Experts of a small language model.
Size: 11 layers, width 512, vocabulary 49100, 148M parameters.
Training: 538M tokens, 3956 steps.
Below are experts of layer 7 (counted from 0) of a mixture-of-experts language model. Rows are named up (a neuron's input weights, with its number) and show model dimensions 384-511. Each number is 128 + 24 x the weight over its row's rms, rounded and kept within 0 to 255.
Before each expert's rows: "mostly gets" lists some tokens that are sent to it at least half of the time. This comes from a sample of Wikipedia text that the model never trained on.

# expert 18
mostly gets: "Votes ", "Candidate ", "Location ", "resulted ", "Clade", "|---|---|---|---|---|---|"
up0 [142 129  96 167 155 142 163  97 100 136 121  94 107  99 173  92 101 144 118 119 133 159 145 136 106 150  94 158 106 141 169 125 169 125 103  96 154 141 111 149 147 145 106 107 107 123 138 125 106 137 102 149 143 143 104 159 164 138 121 111 138 138  87 121 107 107 147 122 152 124 137 106 128 155 140  75 116  95 147 105 131  88  95  81 134 162 145  97 121 145 108 129 115  93 150 146 115 123 134 111 156 126 111 130 134 173 140 121 125 119 119 149 131  90 161  93 134 175 151 153 114 123 126 140 142 124 108 144]

# expert 15
mostly gets: "resulted ", "Kh", "Sk", "Ch", "MPC ", "sp"
up0 [145 137 132 139 122 119 175 155 134 148 145 138 113 161 130  82 106 111 112 166  89 121 126 154 123 145 109 149 156 140 101 104 129 135 140 129 142 126 129 138 129 153 114  89  95 173 139 104 106  98 115 115 124 128 112  91 115  88  85 110 101 118  78 108 137 107 164 125 101 154 159 194 110 166 156 156 108  81 141 140 122 115 166 120  94 150 138 120 137 123 127 146 116 118 142 103 148 130 134  90 140 132 130 159 165 130 105 168 112 157 152 128 121 130 165 141 112 148 172 147 139 154 128 123  80 117  90 164]

# expert 5
mostly gets: "cin", "magnetic ", "Partial ", "Height", "green ", "check "
up0 [154 133  99  86 112 128 141 146 125 146 125 132  72 137 151  77 128 124 107 107 179 118 132 147  73  83 113 118 117 135  95 123 184 104 131 146  95 136  94 112 151 179 145  98 119  75 120 131 150 146 167 140 148  67 124 125 131 157 124 112  94 140 118 120 131 132 147 123 137 119  98 161  90 122  91  91 133 155 153 132 113 115  99 173 112 140  91 125 106 122 157  63 138  89 125 129 103 132 156 118 104  98 120 125 157 127 105 127 150 111 116 136 109  85 120  94 148 107 135 143 104 112 124 135  99  93  90 136]

# expert 6
mostly gets: "worked ", "founded ", "competed ", "became ", "Did ", "UTC"
up0 [120 110  90 129 146  96 141 132 144 115 166 130  87 134 106  91 156  82 146 118 126  75 121 137 143 128  90  91 166 119 108 186 136 144 127 167 156 120 137 105 118 132 116 112 151  96 100 160 108 149 147 127 141  94 140 105 113 152 125 152 129 120 118 146 105 100 121 101 135 128 165 166 123 112 111 152 134 106 113 120 107 113 135 108 153 122 120 108  91 173 124 126 101 121 106 105 114 129 145 136 134 116 158 104 126 174  99  93 121 132 155 141  70 138 148  87 125 161 124 147 128 205 143 161 107 142 160 140]

# expert 14
mostly gets: "Award ", "SI ", "Nominated ", "Succeeded ", "Actress ", "Order "
up0 [114 117 105  75 103  92 106  98 137 119 119 105 159 112 155 127 134 141 150 102 143  96 155 159 105 108 127 131 145 121  89 116  90 117 146 133 100 152  96 145 150  88  85 111 131 142 151 152 152 130 123 143 127 124 143  88  71 163 118 100 118 128 169 149 132 169 153 110 120 161 124 114 145 167  89 151 166 141 118 124 104 142 103 156 134 132 148 148 145 115  99 118 134 133 134 117  91 143  87 164 141 134 146 134 126  94 109 122 168 121 150  99 147 122 133 141 118 109 160 106 155 131 134 124 105  91  96 162]

# expert 17
mostly gets: "William ", "Ch", "Sk", "Thomas ", "John ", "Samuel "
up0 [129 115 102 135 133 123  85 163 115 141 126 100 144 138 138 109 140 143 168 127 150 140 119 194 174  69 168 110 129 156 136  95 129 177 156 115 124 107  88 138 141 118 102 125 130 180 114 129 152 124 115 110 133 151 112 146 138 159 194 112 144 117 128  90 150 143 149 129 186 136 134 187 114 164 125 129 112 131 135 108 148 140 180 128 122  95 159 125 135 123 107 118 124 131 119  98 144 140 117 103 111 116 100 139 132 115 116 139 164 133 145 123 122 102 133 123 145 132 100 101 153 135 107 119 159 145 150 140]

# expert 12
mostly gets: "SI ", "Register ", "Regulations ", "They ", "BRA ", "which "
up0 [117  92 144 118  97 154 128  92 134 122 129 145 108 142 170 137 141  99 145 121 201  81 130 166 100 128 108 151  76 138 144  98 101 130 113 144 149 173  91 129 133 127 126 133 131  93 146 109 145 111 124 113 110 178 149 105 101 126 103  85 187 129 104  99 179 137 142  98 168 125 138 138  90 119  99 107 169 109 156 176 111 109 110  93  85 118 131 147 162 137 102  80 144 148 139  70 135 118 158 134 112 191 136 123 143 114 127 117 124 114  96 130 164 114 168 117 147 133 126 125 155 125 122 149 141 146  93 135]

# expert 7
mostly gets: "worked ", "founded ", "Han ", "working ", "began ", "Later "
up0 [114 119 116 102  79 144 122  95 102 147 130 138 118  97 164 111 140 122 148 118 128 115 139 102 109 130 140 131 129 113 143 110 126 138 103 166 129 167  98 146 159 155 117 118 101 114 122 154 136 124  97 116 128  84 168 118  78 135  96 119 129 125 110 159 140 112 121 135 149 155 152 136 131 143 135 193 134 134 143 125 149 149  60 158 130 158 125 161 107 148 138 146  89 113  83 134 147 135 126 185 124 114 143 102 118 125  90 160 109 104 172 121 172  82  90 131 126 117 177 167 165 154 119 143 117 116 129 134]

# expert 19
mostly gets: "Airport ", "|---|---|---|---|---|---|", "UEFA ", "Location", "mid", "Railway "
up0 [112 146 136 128 167 130 144 136 174 141 143 127 106 111 122 119 153 166 164 135 168 106  80 148 111  91 130 137 130 143 105  99 111 109  89 154 106 134 100 120 128 137 117 148 132 118 159 124 126 145 142 151 124 144 109 176 124 139 107  93 137  89 157  84 102 152 172  81  93 170 124 149 151 142 107 148  95  87 126 155 120 137 147 132 120  89 162 167 125 150  97 129  73 147 158 102 103  93 146  94 178 116 135 131 125 153  92 114 149 116  70  97 174 132 148 150 154 139 129 109  94 118 112 125 132 130  95 120]

# expert 4
mostly gets: "$\\", "may ", "could ", "might ", "ARG ", "yard "
up0 [137 176 138  80 116 105 129 106 137  85 162 129 112  81 127 103  82 119 112 135 112 128  82 147 131 106  97  90 149 130 136 179 112 152 147  91 154 181 136 140 152 101 121  95  97 125 128 137 129 134 171  92 129 105 124 134 124 105 148 129 143 104 117 184 119 149 117 126 106  98 181 108 113 117 171 130 145  92 164 123 105 135 163 120 172 106 149 138  86 165 133 110 107 121 104 101 108 108 100 152 117 135 146 109 121 115  77 106 198 119 137 137 146 163 129 121 123 149 110 104  76 120 130 152 122 105 112 177]

# expert 16
mostly gets: "\"; ", "titled ", "wrote ", "\": ", "featuring ", "Sir "
up0 [134 101  79 143 131 134 133 110 112 129 148 137 154 134 152 114 132 116 147 159 138  90 100 117 123 103 126 126 106 184  74 113 141 157 132 161 150 124 126 105 119 123 126 133 152 114 152 130 145 144 145 108 113 120  79 136 153 102 146 131 135 134 113 115 127 151 192 101 168 115 134 107  88 138  79 102 120 136 163 126 158 127  82 135 116 124 133 142 142 198 108 103 130 141  86 113 127 139 140 141 133 121  93  95 116  86 114 151 118 145 146 104 191 155 134 132 135 134 123 157 148  99 117 152 114 145  96 104]

# expert 11
mostly gets: "great ", "because ", "But ", "how ", "Succeeded ", "... "
up0 [124 118 127  97 139 116 137 129  78 116 156 127  76 124 142 111 120 152 171  99 122 123 111 122 113 132  89 197 106 132 104  72 153 148 157 168  91 132 149 155  98 168 116 117 143 121 127 157 119 139 165 114 147  74 144  98  67 130 111 130 130 135 155 110 120 123 104 127  92 128 110 105 126 117 121 113  97 107 104 129 110 161 110  99 115 149 116 150 133 112 133 119 106  83 120 130 105  85 103 154 144 109 169 122 120 119 114 130 117 157 125 164 173 138 138  83 134 158 133 171 133 125  95 135 138 150 100 144]